python train.py --moe_layers=[4, 5, 6, 7, 8, 9, 10, 11, 12] --routed_scale=1.0 --router_z_loss=0.0001 --rope_base=10000.0 --rope_fraction=1.0 --init_std_o=0.0368 --optimizer="adam_variant" --schedule="wsd" --batch_tokens=65536
Below are experts of layer 6 (counted from 0) of a mixture-of-experts language model. Rows are named router (the router's row for the expert), down (a neuron's output weights, with its number) and show model dimensions 0-159. Each number is 50 + 10 x the weight over its row's rms, rounded and kept within 0 to 99.
After each expert's rows: a language model's description of what the expert responds to. This comes from a sample of Wikipedia text that the model never trained on.

# expert 1
router:54 62 53 57 46 49 41 43 53 59 63 43 43 46 67 58 59 45 52 45 61 50 38 54 56 79 28 54 71 50 34 52 42 59 45 78 41 65 37 53 33 47 50 41 51 55 36 56 27 40 40 58 55 63 43 34 48 60 36 45 48 54 52 49 61 63 55 68 52 52 47 54 55 41 55 33 51 37 31 48 30 53 55 51 55 67 33 40 45 59 54 48 36 51 74 59 57 69 58 65 52 64 47 54 48 56 49 53 58 46 52 58 48 48 48 32 47 47 58 43 57 56 40 54 58 68 37 39 47 44 56 45 61 39 42 33 29 60 48 38 60 56 40 41 39 36 42 43 48 61 51 48 52 52 46 50 42 52 37 56
down0:38 52 53 56 40 61 42 44 41 56 36 44 64 48 55 52 37 55 42 43 43 32 55 54 53 53 46 50 65 50 50 66 37 32 47 52 62 52 58 69 59 81 63 50 38 59 59 51 65 49 42 64 44 49 50 37 79 45 55 55 56 58 42 40 31 47 60 60 66 47 40 40 51 63 41 55 54 53 45 58 44 58 46 54 44 51 38 38 32 64 39 37 67 47 66 55 57 35 35 36 36 35 42 48 50 35 49 48 33 51 34 45 54 51 47 53 40 51 42 62 51 54 50 47 50 54 52 52 57 47 56 42 43 45 46 74 42 60 34 47 27 64 63 37 51 50 58 39 34 58 59 50 56 54 63 64 59 59 54 42
down1:44 58 54 33 45 57 50 70 42 71 63 61 44 49 45 60 49 55 43 59 54 49 52 54 60 56 64 41 67 47 62 51 45 37 65 56 58 65 50 40 37 40 47 50 55 56 52 39 48 56 77 50 40 37 62 58 32 51 54 51 63 41 54 53 58 39 32 51 54 75 42 58 44 63 65 51 46 38 46 37 35 52 61 58 52 46 47 44 52 58 38 56 69 69 41 61 54 41 37 47 37 54 50 48 50 55 55 76 55 46 38 39 39 49 48 47 30 41 45 48 58 52 58 62 62 38 60 57 51 53 40 34 45 37 42 48 57 53 47 46 29 44 55 54 49 40 50 57 32 46 48 58 68 66 65 53 72 65 39 51
down2:45 40 62 42 47 69 52 53 58 55 52 50 51 48 49 73 52 61 52 45 53 51 67 50 57 49 40 32 60 63 33 47 53 37 65 40 62 58 59 46 59 45 58 49 54 63 50 35 63 58 55 34 53 47 54 42 45 44 39 66 61 52 58 39 49 62 53 48 57 46 53 36 47 61 52 48 44 60 66 41 39 38 47 60 48 52 64 60 60 48 45 32 72 48 60 59 67 39 58 44 51 44 38 60 49 55 62 62 42 43 54 23 51 52 62 57 62 48 38 49 54 56 44 44 47 59 57 64 48 61 61 67 37 24 59 52 77 27 47 44 49 44 57 37 48 62 53 45 46 58 39 71 67 60 60 58 49 41 39 60
down3:38 45 58 51 58 51 69 64 50 55 61 46 45 47 59 55 39 57 58 46 58 35 47 41 34 64 60 43 35 45 53 48 62 59 45 59 47 59 61 58 27 66 69 40 48 53 41 48 36 38 63 59 42 50 48 45 50 70 53 52 46 40 52 34 54 54 32 45 50 55 48 41 62 43 56 46 59 51 50 46 50 53 47 73 41 49 55 45 64 38 54 41 44 43 35 53 36 49 49 62 62 31 53 43 66 45 53 44 45 63 62 50 61 63 42 66 42 52 69 50 37 53 39 43 28 56 74 60 53 62 40 51 52 71 31 59 50 61 64 55 49 46 39 54 54 60 51 64 67 45 28 43 63 43 45 54 62 55 67 46
What it handles: Clause-ending punctuation

# expert 40
router:46 44 48 68 55 42 34 48 53 61 59 50 47 59 61 55 58 53 48 47 59 53 42 50 57 85 34 53 59 63 53 47 52 60 27 59 40 48 26 54 54 52 43 42 42 63 39 56 41 52 47 52 52 59 48 46 45 50 37 46 59 58 62 41 42 45 52 64 48 62 50 55 44 37 51 40 50 45 49 54 40 60 47 42 65 58 32 44 40 50 53 55 44 70 63 61 64 55 49 66 50 44 43 59 40 41 51 54 68 60 44 58 38 45 43 32 37 41 60 36 71 48 50 62 51 47 34 42 48 48 61 56 56 11 57 46 31 60 52 41 46 52 51 42 49 29 45 43 65 54 71 50 47 60 56 47 43 45 57 68
down0:43 51 47 49 47 33 41 60 48 41 41 69 40 58 43 45 42 41 58 40 62 42 72 52 42 73 51 37 39 54 55 54 62 48 41 62 51 44 53 49 53 50 48 55 49 36 36 42 54 56 56 64 46 30 62 49 43 39 48 46 51 82 64 49 67 48 55 64 49 69 38 40 29 47 40 60 52 55 60 61 39 49 38 47 45 62 29 42 56 64 46 68 58 32 50 44 71 65 41 47 32 42 48 42 42 47 55 53 53 41 34 50 51 44 42 58 46 70 61 28 44 35 57 43 40 61 55 46 66 41 56 50 59 48 62 61 48 63 39 55 47 56 49 55 56 54 42 28 50 61 41 46 57 50 56 52 55 46 62 48
down1:54 60 47 56 45 61 53 49 62 54 61 39 42 41 49 53 55 45 30 28 45 46 39 66 69 53 24 71 52 57 32 53 32 58 70 36 42 56 50 54 43 50 39 43 43 38 55 60 39 48 45 40 30 49 31 54 54 58 65 64 62 52 40 39 46 37 56 59 61 44 55 52 65 55 49 52 34 61 50 50 45 33 50 44 50 57 48 57 48 48 54 57 60 46 50 34 70 62 48 39 54 48 52 40 50 27 56 52 62 41 63 44 54 34 57 54 57 40 42 51 51 41 50 54 52 51 69 63 57 58 34 43 60 41 45 31 60 53 58 56 37 29 35 64 54 51 60 56 55 39 48 47 53 39 53 64 50 44 34 34
down2:50 70 53 40 46 60 53 43 43 48 47 43 54 36 58 50 70 52 42 50 70 43 49 59 62 60 37 56 57 47 55 48 47 72 72 54 66 48 56 53 50 42 60 39 43 30 51 49 54 45 34 59 39 55 43 66 59 50 48 59 76 50 57 55 47 37 32 62 55 63 46 46 58 44 31 44 47 44 51 37 61 58 43 54 32 45 55 71 52 45 63 48 64 51 33 40 66 35 28 41 46 37 32 44 63 44 55 53 33 43 57 49 42 31 45 42 37 50 50 54 48 57 26 37 47 40 50 48 49 55 47 55 60 41 77 47 32 44 44 44 49 46 38 49 45 45 61 45 49 39 55 48 52 48 52 64 36 53 48 44
down3:48 48 54 55 53 49 50 65 51 49 51 57 60 38 52 43 53 71 49 47 49 50 49 40 48 56 51 52 52 47 57 59 45 64 36 57 57 55 61 51 52 50 51 39 34 55 48 41 55 44 48 54 45 62 77 38 41 53 60 68 64 30 29 29 58 40 45 51 59 30 30 43 52 47 72 61 46 54 37 66 54 70 52 72 53 55 44 46 32 47 46 39 50 53 53 42 54 56 50 68 47 59 28 51 62 48 57 52 62 41 73 50 50 52 53 44 51 54 59 45 50 49 49 70 54 41 57 60 54 64 39 52 51 45 48 52 56 28 45 51 42 59 41 52 56 67 59 58 35 52 29 56 63 26 70 57 53 37 45 40
What it handles: Dashes and separators in lists

# expert 22
router:51 48 48 59 58 34 43 35 58 45 65 49 43 50 74 63 58 57 60 41 41 30 35 62 56 62 38 44 58 65 48 52 33 45 48 58 40 44 36 53 32 53 33 39 46 45 32 65 37 51 39 62 58 72 52 37 46 53 44 45 48 32 52 56 55 58 59 54 49 48 44 46 56 36 55 35 36 48 45 50 50 52 39 56 55 72 48 50 39 58 66 40 54 48 64 50 46 53 50 64 48 54 37 55 31 59 56 46 59 71 53 58 36 40 38 40 42 39 50 41 61 33 52 51 56 58 32 46 38 45 46 42 60 39 51 43 33 56 60 27 60 55 64 56 38 39 34 51 66 42 54 38 58 64 43 60 54 51 49 48
down0:47 56 52 60 47 49 40 19 46 48 41 52 50 56 59 53 55 45 36 39 61 42 47 46 57 52 49 41 49 51 52 55 41 48 50 46 62 35 46 58 44 40 67 53 63 51 37 53 46 52 34 61 56 44 35 67 48 52 79 61 48 34 37 50 45 51 40 65 65 53 49 42 52 63 50 62 32 58 46 45 43 53 40 46 53 57 42 53 45 46 47 56 52 38 50 49 31 50 59 51 50 68 53 50 48 40 55 51 52 56 54 60 75 51 32 57 57 48 35 37 46 61 40 44 60 55 65 50 62 62 59 43 45 48 34 52 74 69 61 31 58 61 28 46 48 88 57 52 38 59 46 44 62 42 55 60 52 42 46 42
down1:43 59 49 52 63 54 40 48 41 46 45 46 50 31 46 35 53 52 50 57 33 60 53 53 63 47 58 51 33 41 58 52 32 41 40 61 48 50 57 64 59 61 39 35 42 50 58 34 57 41 61 66 38 59 50 42 56 40 47 55 40 66 60 38 23 57 47 41 51 54 40 37 67 56 35 50 58 54 33 48 55 49 56 47 53 42 60 38 37 45 50 51 47 45 62 33 48 59 48 48 52 59 67 46 30 43 59 45 51 52 67 57 43 50 68 41 64 53 67 46 57 38 42 61 32 53 53 54 26 46 35 66 49 56 55 72 36 51 44 61 38 43 66 37 43 38 55 36 62 54 61 39 50 56 43 51 32 40 52 39
down2:51 50 42 60 58 74 48 40 44 55 45 54 37 59 56 36 45 55 54 81 53 49 40 68 49 50 28 50 49 41 31 46 49 43 60 49 51 65 64 38 53 57 52 60 66 53 53 65 55 49 49 37 52 51 46 48 43 46 53 53 58 69 66 69 46 51 57 57 40 58 36 59 59 76 42 57 65 62 42 40 54 46 41 51 47 49 59 48 49 55 47 42 54 66 53 64 39 45 47 60 51 41 48 51 42 53 47 52 46 56 52 44 29 30 51 31 42 50 53 48 61 36 55 58 31 52 83 52 54 55 53 63 55 61 50 45 61 51 57 40 60 49 58 44 42 71 75 66 41 47 49 53 46 47 68 46 62 51 52 51
down3:32 56 50 26 56 46 63 39 41 55 61 36 55 55 58 36 62 49 46 52 53 44 40 42 62 58 69 53 50 65 51 43 47 45 61 55 70 51 52 45 45 49 44 44 52 48 46 50 52 58 37 72 65 67 61 35 44 52 51 51 58 54 44 51 41 34 58 56 44 35 43 43 46 53 45 55 58 50 56 59 35 52 56 40 49 45 51 54 36 47 42 46 45 30 53 46 34 30 65 47 53 49 48 56 44 57 63 44 55 60 50 56 40 46 61 52 49 51 47 40 67 61 47 58 57 57 18 33 63 60 28 53 59 42 43 46 21 39 34 59 61 74 45 36 53 59 49 52 39 50 29 53 58 38 56 55 51 39 37 46
What it handles: Past participles and verb endings

# expert 57
router:42 52 42 56 39 47 45 48 54 55 57 49 45 52 56 65 51 49 56 28 42 52 36 51 35 65 37 43 73 40 47 33 41 57 36 61 40 66 34 52 39 41 61 43 55 56 31 50 33 50 55 50 68 66 54 45 44 56 46 45 55 37 55 56 43 70 55 48 43 47 41 46 48 40 63 31 54 49 33 40 25 50 48 42 53 44 39 49 37 63 63 49 35 52 64 58 51 54 62 71 56 63 38 61 25 49 63 62 49 46 75 43 40 48 50 43 49 57 53 39 68 46 55 60 53 55 27 41 52 46 48 48 59 35 47 38 30 50 59 52 59 47 54 42 53 48 34 37 51 60 49 45 58 49 51 65 45 56 47 50
down0:30 63 49 51 50 45 54 53 37 52 62 38 55 50 50 47 36 47 58 44 36 66 53 39 54 46 31 48 50 53 39 28 44 42 59 57 43 48 60 57 53 20 41 50 50 47 45 64 57 45 52 33 52 43 37 62 47 42 49 67 53 52 46 54 46 58 61 50 60 57 50 44 47 56 62 35 56 44 51 57 41 38 63 30 51 54 46 65 34 58 51 61 60 50 63 63 48 57 65 55 46 59 26 77 45 47 60 56 56 29 56 29 60 63 35 50 46 53 15 68 54 48 45 48 38 52 44 57 46 41 36 46 52 44 59 41 52 54 55 54 55 37 45 47 53 57 35 47 56 28 57 66 44 54 38 51 44 45 48 57
down1:51 56 55 55 73 34 49 52 46 42 41 71 51 59 60 42 24 53 43 41 30 52 53 46 61 42 69 40 35 44 54 75 46 47 54 49 68 56 63 61 40 43 50 56 52 45 37 58 66 51 30 51 51 51 54 34 58 43 42 53 48 38 57 50 46 42 66 62 44 58 54 53 52 54 49 64 56 32 34 45 45 55 35 35 52 61 33 56 49 47 66 41 54 51 33 46 53 43 32 39 53 54 54 52 41 37 33 50 59 51 45 74 34 42 60 51 80 57 59 52 47 59 49 49 40 47 37 44 70 39 45 49 51 57 34 60 45 46 53 42 54 52 40 38 31 58 51 59 37 51 50 50 39 42 59 44 46 50 45 48
down2:45 54 59 51 51 62 43 46 57 45 47 33 50 50 66 39 44 60 50 51 46 34 40 50 46 52 60 47 48 48 52 59 40 56 53 65 55 61 55 41 44 50 52 42 41 43 44 43 45 54 59 41 60 70 55 29 72 65 61 29 56 50 51 44 39 42 55 51 65 55 51 51 43 38 43 52 55 71 44 64 53 34 41 25 43 50 65 56 48 57 34 62 59 55 46 62 40 36 40 58 31 42 40 57 50 70 60 50 69 54 36 49 44 35 47 47 45 63 34 31 56 41 69 50 54 53 62 45 48 37 34 57 46 60 49 56 50 57 44 51 40 34 47 48 48 54 46 39 69 59 34 54 46 58 41 62 66 74 33 55
down3:28 72 40 40 29 52 48 41 55 39 53 40 44 40 56 64 48 38 38 61 64 59 35 48 44 53 63 55 43 50 53 46 41 37 55 57 50 45 42 56 48 36 45 51 52 54 53 37 57 56 71 48 59 48 34 54 47 66 42 71 38 51 37 45 41 55 45 39 71 47 45 60 60 53 28 71 60 43 62 60 73 35 35 46 50 52 56 47 36 55 67 65 44 31 46 44 55 58 55 44 52 60 42 38 51 42 50 43 51 41 43 42 64 48 47 55 56 54 49 39 57 48 33 58 51 45 52 38 40 46 51 54 47 65 49 59 53 45 55 67 49 29 58 49 63 47 60 56 60 44 60 38 67 38 41 65 54 41 39 30
What it handles: Closing quotes and brackets

# expert 63
router:33 47 55 42 49 38 23 53 54 63 63 54 36 56 69 58 52 41 58 43 57 49 45 53 39 79 43 55 66 46 56 53 35 46 45 55 47 35 29 63 49 44 53 38 48 53 29 51 25 53 50 54 55 63 38 47 57 34 46 40 56 37 44 50 47 47 56 52 65 57 39 55 42 31 60 44 47 50 50 47 47 54 38 41 44 51 44 55 47 66 72 44 40 53 66 57 39 49 64 63 42 57 41 50 37 43 55 52 54 45 61 39 56 52 30 43 59 51 49 42 58 50 38 50 46 52 33 45 46 41 48 50 50 25 41 38 27 51 60 31 55 45 48 56 62 34 43 42 46 50 58 60 56 63 37 45 38 52 37 61
down0:30 55 64 47 60 47 52 67 57 45 57 46 45 52 48 37 50 47 54 57 42 28 55 30 43 50 71 32 46 25 44 52 55 62 56 50 57 70 52 63 51 60 47 68 51 44 49 44 69 36 53 46 55 49 44 57 43 45 51 42 40 52 52 37 40 64 43 47 51 40 50 41 58 42 62 62 57 55 53 41 37 48 36 69 46 46 18 64 34 66 55 67 45 49 57 47 38 52 48 45 71 57 52 60 42 66 46 56 43 68 68 55 67 40 26 49 58 47 56 48 55 42 54 60 46 49 46 51 58 46 56 31 36 34 52 55 59 54 43 59 50 44 53 52 69 35 43 54 42 63 49 48 43 48 55 57 43 41 51 58
down1:51 57 58 31 66 34 66 43 55 63 67 37 32 76 46 44 42 47 52 45 47 46 52 36 45 44 56 46 59 57 37 43 45 47 49 39 57 68 48 49 46 47 43 64 52 66 63 59 51 53 68 64 67 60 32 57 52 50 38 63 53 40 37 46 64 60 57 65 43 48 48 35 42 39 42 44 52 50 48 52 43 47 57 48 51 49 64 42 41 56 26 60 53 64 42 61 45 61 57 55 64 61 42 57 52 47 38 46 57 60 50 64 45 33 49 54 51 56 49 44 52 57 59 38 34 50 29 50 39 48 42 32 58 47 44 58 34 55 45 29 56 36 68 42 35 53 43 36 59 70 38 58 58 54 70 53 41 54 50 48
down2:63 71 47 46 41 49 40 65 60 43 64 44 58 58 66 61 48 24 53 49 48 53 51 48 58 62 62 49 61 48 55 49 46 50 72 50 50 53 33 39 60 47 43 47 43 53 47 70 49 37 41 34 69 54 71 57 47 50 46 32 53 36 56 74 44 39 62 52 44 41 59 57 36 53 61 58 38 51 50 55 45 30 28 53 43 35 52 55 39 38 45 35 58 51 64 61 70 43 37 58 60 29 47 40 55 53 37 51 50 73 41 55 44 57 50 50 48 60 54 55 54 64 51 60 36 60 42 38 57 48 68 42 41 52 42 39 40 56 44 33 56 53 56 59 45 36 50 46 68 50 36 54 48 46 57 46 50 46 45 50
down3:55 72 48 45 53 50 46 44 54 43 45 32 45 60 66 60 57 35 49 57 47 49 46 34 60 60 46 34 42 55 52 47 52 43 43 68 19 51 62 57 45 37 44 38 51 61 48 51 60 38 59 59 64 45 40 72 73 54 47 36 57 52 65 49 47 50 46 59 57 44 51 86 29 54 55 52 55 44 56 52 54 48 39 35 56 51 32 32 36 56 47 35 45 50 39 60 45 66 46 41 53 47 57 55 34 66 52 40 42 61 59 51 57 36 51 59 39 53 34 52 52 51 50 53 63 56 37 53 43 43 66 58 41 37 52 51 48 53 44 61 58 57 49 29 55 44 45 59 44 39 51 33 29 42 52 51 50 57 52 42
What it handles: Word-initial consonant stems

# expert 16
router:54 43 42 56 44 31 39 53 63 50 55 62 50 49 70 64 54 58 37 44 44 49 42 66 47 64 50 45 68 49 39 43 44 62 30 56 52 50 43 39 50 54 55 44 51 46 34 68 42 50 47 63 73 54 44 50 64 41 54 48 41 50 59 50 65 55 55 47 68 45 50 32 37 33 47 37 46 32 44 55 49 40 63 54 60 59 38 56 41 50 51 55 41 57 74 51 39 49 66 58 55 49 27 56 38 64 47 54 45 51 59 56 54 58 36 40 65 53 63 34 66 38 46 56 57 63 38 49 47 58 41 59 55 34 54 60 14 51 49 32 71 57 63 49 50 53 52 41 54 55 41 45 54 62 45 48 52 45 48 57
down6:41 52 41 60 60 53 53 56 54 48 42 34 48 49 41 57 57 77 54 37 40 63 41 53 39 45 29 52 52 55 42 52 63 54 47 26 68 54 42 52 58 59 31 50 62 51 53 41 57 61 49 52 49 59 54 41 58 56 62 47 47 36 73 51 44 48 42 62 68 54 63 45 49 49 34 55 43 42 51 43 40 51 38 35 45 61 53 57 57 39 31 57 46 32 46 38 53 56 71 56 53 52 43 61 40 34 23 40 43 35 39 38 35 30 42 61 59 41 54 60 60 46 46 55 50 35 53 43 48 56 45 51 63 48 44 54 52 57 38 51 45 53 45 66 57 64 48 47 58 43 60 49 53 85 52 46 65 56 40 50
down7:48 48 40 43 59 57 56 63 33 50 60 60 56 52 60 32 49 60 32 61 63 47 54 58 38 64 48 49 61 65 51 41 60 59 34 66 54 57 55 47 28 50 43 48 55 50 51 47 36 71 45 51 46 53 46 55 46 58 50 40 60 47 53 43 50 45 70 52 54 62 34 43 32 65 52 45 60 28 53 47 64 44 49 48 57 28 48 40 54 49 51 60 55 43 40 52 43 62 57 56 36 50 47 43 52 43 43 37 49 53 51 43 57 45 25 63 64 40 56 53 59 62 51 54 56 96 55 52 41 73 59 50 30 53 49 44 53 46 46 40 44 62 51 46 48 42 40 40 48 53 54 42 55 54 67 39 66 51 39 62
down8:55 50 42 60 45 50 49 36 49 55 51 52 39 50 46 24 51 31 51 49 49 68 55 38 46 41 48 45 57 43 46 46 50 61 46 67 47 46 69 50 02 53 46 59 51 66 47 46 59 44 55 50 48 41 58 67 49 47 66 72 49 51 65 49 46 55 46 57 44 60 56 53 61 45 32 58 62 36 68 60 52 62 57 55 39 51 45 58 41 62 24 66 57 64 48 50 57 53 45 60 42 39 49 40 39 37 68 39 40 51 70 59 54 38 43 43 49 54 41 52 44 39 54 43 59 29 50 55 46 55 45 49 57 39 56 52 40 30 48 64 62 40 60 44 62 55 51 52 46 49 42 45 51 50 59 55 69 41 52 55
down9:48 40 53 68 31 60 53 61 36 43 41 42 47 59 67 35 26 56 54 49 58 65 65 55 41 35 54 55 48 49 30 35 62 52 48 43 46 38 42 56 62 47 64 45 53 41 45 47 47 69 48 43 43 47 56 52 64 56 55 46 46 51 46 55 54 65 48 68 42 59 50 48 32 45 35 67 47 54 31 73 51 52 50 38 65 44 66 56 50 46 64 53 54 52 45 37 49 58 60 56 56 46 42 42 47 45 21 69 51 42 29 35 44 42 62 64 59 68 39 51 45 60 52 64 52 61 48 40 32 53 55 60 60 40 58 49 46 51 65 51 45 44 48 45 39 54 53 60 57 54 62 56 39 53 42 42 58 44 27 54
What it handles: Word-stem pieces in general prose

# expert 21
router:48 40 48 65 53 24 29 47 55 52 61 50 49 49 65 64 56 51 56 45 47 35 36 54 50 58 29 35 57 54 36 49 45 53 46 63 41 50 41 56 25 58 41 44 53 57 48 49 43 32 32 57 58 64 61 39 54 55 37 44 62 43 53 65 66 49 62 50 60 51 58 40 55 41 69 40 54 49 44 39 48 38 49 58 52 55 55 38 33 52 53 62 46 48 68 51 68 52 68 60 58 50 41 65 31 51 44 38 59 65 58 53 65 34 45 55 49 44 66 37 57 44 42 74 51 47 35 50 46 44 43 45 51 22 50 52 35 54 49 49 51 50 53 47 59 37 51 41 59 51 68 61 54 52 49 40 55 42 50 67
down0:46 51 60 56 37 87 32 66 53 53 53 39 58 48 34 49 57 49 50 36 56 51 44 70 41 42 49 67 41 46 50 54 38 58 44 34 55 46 64 59 63 62 42 46 51 42 43 25 53 55 45 51 43 51 43 47 46 38 36 53 49 49 47 55 62 27 25 52 45 44 69 43 36 37 59 39 64 58 49 39 56 62 57 47 55 44 52 32 57 60 48 30 54 53 52 55 37 40 32 43 41 43 55 59 48 58 40 49 51 58 63 62 52 50 60 55 54 47 57 42 67 39 57 45 50 43 65 55 52 39 37 45 52 43 60 66 48 47 51 60 30 42 36 66 50 47 59 46 51 31 47 56 55 73 40 54 45 52 40 48
down1:66 59 38 51 49 53 51 48 45 50 35 42 62 55 48 53 46 58 51 49 52 71 55 53 49 51 58 34 53 63 46 42 52 41 55 52 52 63 23 42 67 49 63 44 67 60 47 25 57 52 47 63 33 40 46 58 51 42 38 66 44 47 65 30 37 57 51 42 50 48 43 53 40 65 23 47 39 49 38 54 36 58 50 43 27 56 50 43 69 41 58 43 58 41 72 44 54 55 63 46 43 43 53 48 49 55 61 33 65 62 39 58 56 53 57 61 44 58 62 44 66 59 46 63 57 31 66 57 36 52 54 39 48 36 47 62 45 48 54 56 41 47 27 41 49 55 58 49 33 51 48 51 63 61 55 60 36 39 55 51
down2:37 58 60 61 38 44 61 37 55 39 39 32 48 60 68 42 66 48 52 42 54 42 43 47 63 53 50 40 47 47 33 57 49 42 56 47 48 47 53 49 63 44 42 63 23 59 71 66 67 42 47 67 53 53 75 54 45 55 43 51 63 45 47 45 21 45 48 47 66 28 44 29 35 62 54 60 50 51 53 61 59 64 58 45 54 49 55 62 54 44 44 70 43 53 37 47 50 77 46 47 58 42 41 53 46 36 51 38 47 64 61 61 49 44 45 48 41 52 58 52 36 61 51 76 39 37 54 53 39 45 65 57 70 60 58 51 56 53 50 51 51 53 57 51 58 39 62 42 46 55 49 46 48 52 33 49 46 53 47 43
down3:52 57 34 58 71 38 43 48 58 61 52 51 28 54 47 38 51 52 40 62 50 40 38 53 49 52 41 69 60 46 49 65 64 45 50 51 55 47 50 54 61 39 41 63 47 54 39 41 49 65 44 27 48 63 53 58 64 48 53 61 55 65 51 62 54 48 40 44 47 66 53 65 29 58 60 50 53 45 45 50 61 32 43 54 42 43 62 62 35 66 62 45 36 37 58 36 46 50 63 52 46 54 21 49 43 66 52 50 47 55 63 47 48 41 58 56 66 32 59 62 44 31 61 55 56 44 42 57 43 40 56 45 47 58 63 65 53 55 78 51 41 39 46 47 50 55 55 60 43 70 39 63 42 46 60 53 66 59 49 37
What it handles: Sports medals and results

# expert 23
router:51 50 54 37 45 43 41 54 65 55 72 51 53 58 51 65 54 46 40 43 50 45 62 53 41 59 34 43 70 62 40 46 34 44 43 61 46 47 42 51 54 50 42 38 55 52 43 54 54 43 40 46 54 60 50 49 45 46 43 47 48 35 47 46 45 45 56 67 59 58 47 54 46 44 47 40 45 50 50 53 35 67 46 44 52 64 52 49 34 56 64 48 39 61 75 65 55 61 59 73 61 43 55 64 41 66 64 53 56 52 50 56 43 55 50 49 40 38 54 37 59 55 48 58 50 63 05 41 38 39 52 48 70 43 41 34 26 52 68 33 54 45 61 39 56 42 53 44 62 48 40 63 55 56 52 57 36 32 48 42
down0:59 22 36 40 54 59 48 62 72 39 62 31 60 57 56 38 66 59 55 47 55 45 37 53 52 51 58 57 55 55 39 44 36 55 42 61 59 38 33 53 49 52 37 44 47 75 54 51 49 39 65 46 70 52 59 46 61 37 45 55 43 47 36 27 57 49 49 44 56 60 29 50 59 42 52 49 65 49 63 52 53 57 53 42 60 55 50 55 56 55 62 61 63 71 68 51 45 43 58 38 52 39 68 40 62 70 45 45 55 41 60 34 48 45 51 50 41 63 46 55 46 32 44 45 54 47 45 60 46 46 49 45 36 58 41 47 56 47 41 68 60 41 42 69 62 68 39 55 56 43 59 58 36 48 47 49 42 49 49 32
down1:36 40 46 61 60 59 63 55 58 40 30 35 59 40 31 60 42 49 58 56 54 50 57 44 48 46 60 45 65 51 56 42 45 46 43 44 59 52 36 40 41 63 39 65 77 45 42 54 70 52 32 59 46 56 57 48 38 51 53 47 43 25 56 37 48 61 55 38 66 41 43 57 49 30 59 51 40 59 50 49 60 64 51 53 69 43 48 51 59 46 62 52 48 66 60 54 60 35 51 53 42 44 36 42 55 59 63 41 56 52 45 56 64 53 47 40 39 50 45 31 55 66 62 34 57 45 51 66 23 46 57 58 30 50 58 45 36 53 44 54 65 40 68 57 61 61 52 50 50 65 35 55 36 44 48 46 52 47 62 53
down2:47 63 38 39 55 53 64 38 52 37 56 59 49 64 45 40 49 59 60 38 67 61 53 56 54 74 54 66 44 49 43 40 47 60 50 47 43 38 42 54 49 49 54 52 57 52 64 38 52 63 53 51 51 48 31 48 47 53 46 43 32 54 56 44 72 54 53 43 53 58 50 61 61 52 41 50 33 43 41 69 32 36 67 57 30 46 52 61 37 32 35 54 58 36 42 48 59 44 48 59 69 46 49 40 52 55 54 41 53 74 61 40 48 67 44 57 57 50 66 54 52 50 59 48 36 59 39 45 59 63 30 36 39 41 44 78 77 49 44 35 42 34 48 51 56 66 39 45 45 53 55 42 46 50 46 53 53 62 40 46
down3:42 40 62 57 65 50 44 54 47 55 34 48 35 40 44 46 48 43 62 42 49 45 57 58 46 45 49 46 58 60 28 54 59 60 71 46 67 47 50 36 54 41 46 62 46 40 76 69 46 24 45 50 45 71 52 59 41 45 45 46 52 40 48 57 49 47 57 53 55 34 56 62 37 58 41 48 49 53 56 45 46 31 53 58 76 57 38 59 62 56 40 72 42 35 66 69 51 57 58 42 64 73 56 54 54 55 53 55 61 64 56 34 49 45 48 42 51 56 38 54 53 60 35 45 49 64 50 53 59 57 65 62 50 47 72 49 58 55 56 69 35 59 62 41 38 43 41 50 46 45 39 53 51 50 65 34 56 55 44 46
What it handles: Foreign name syllables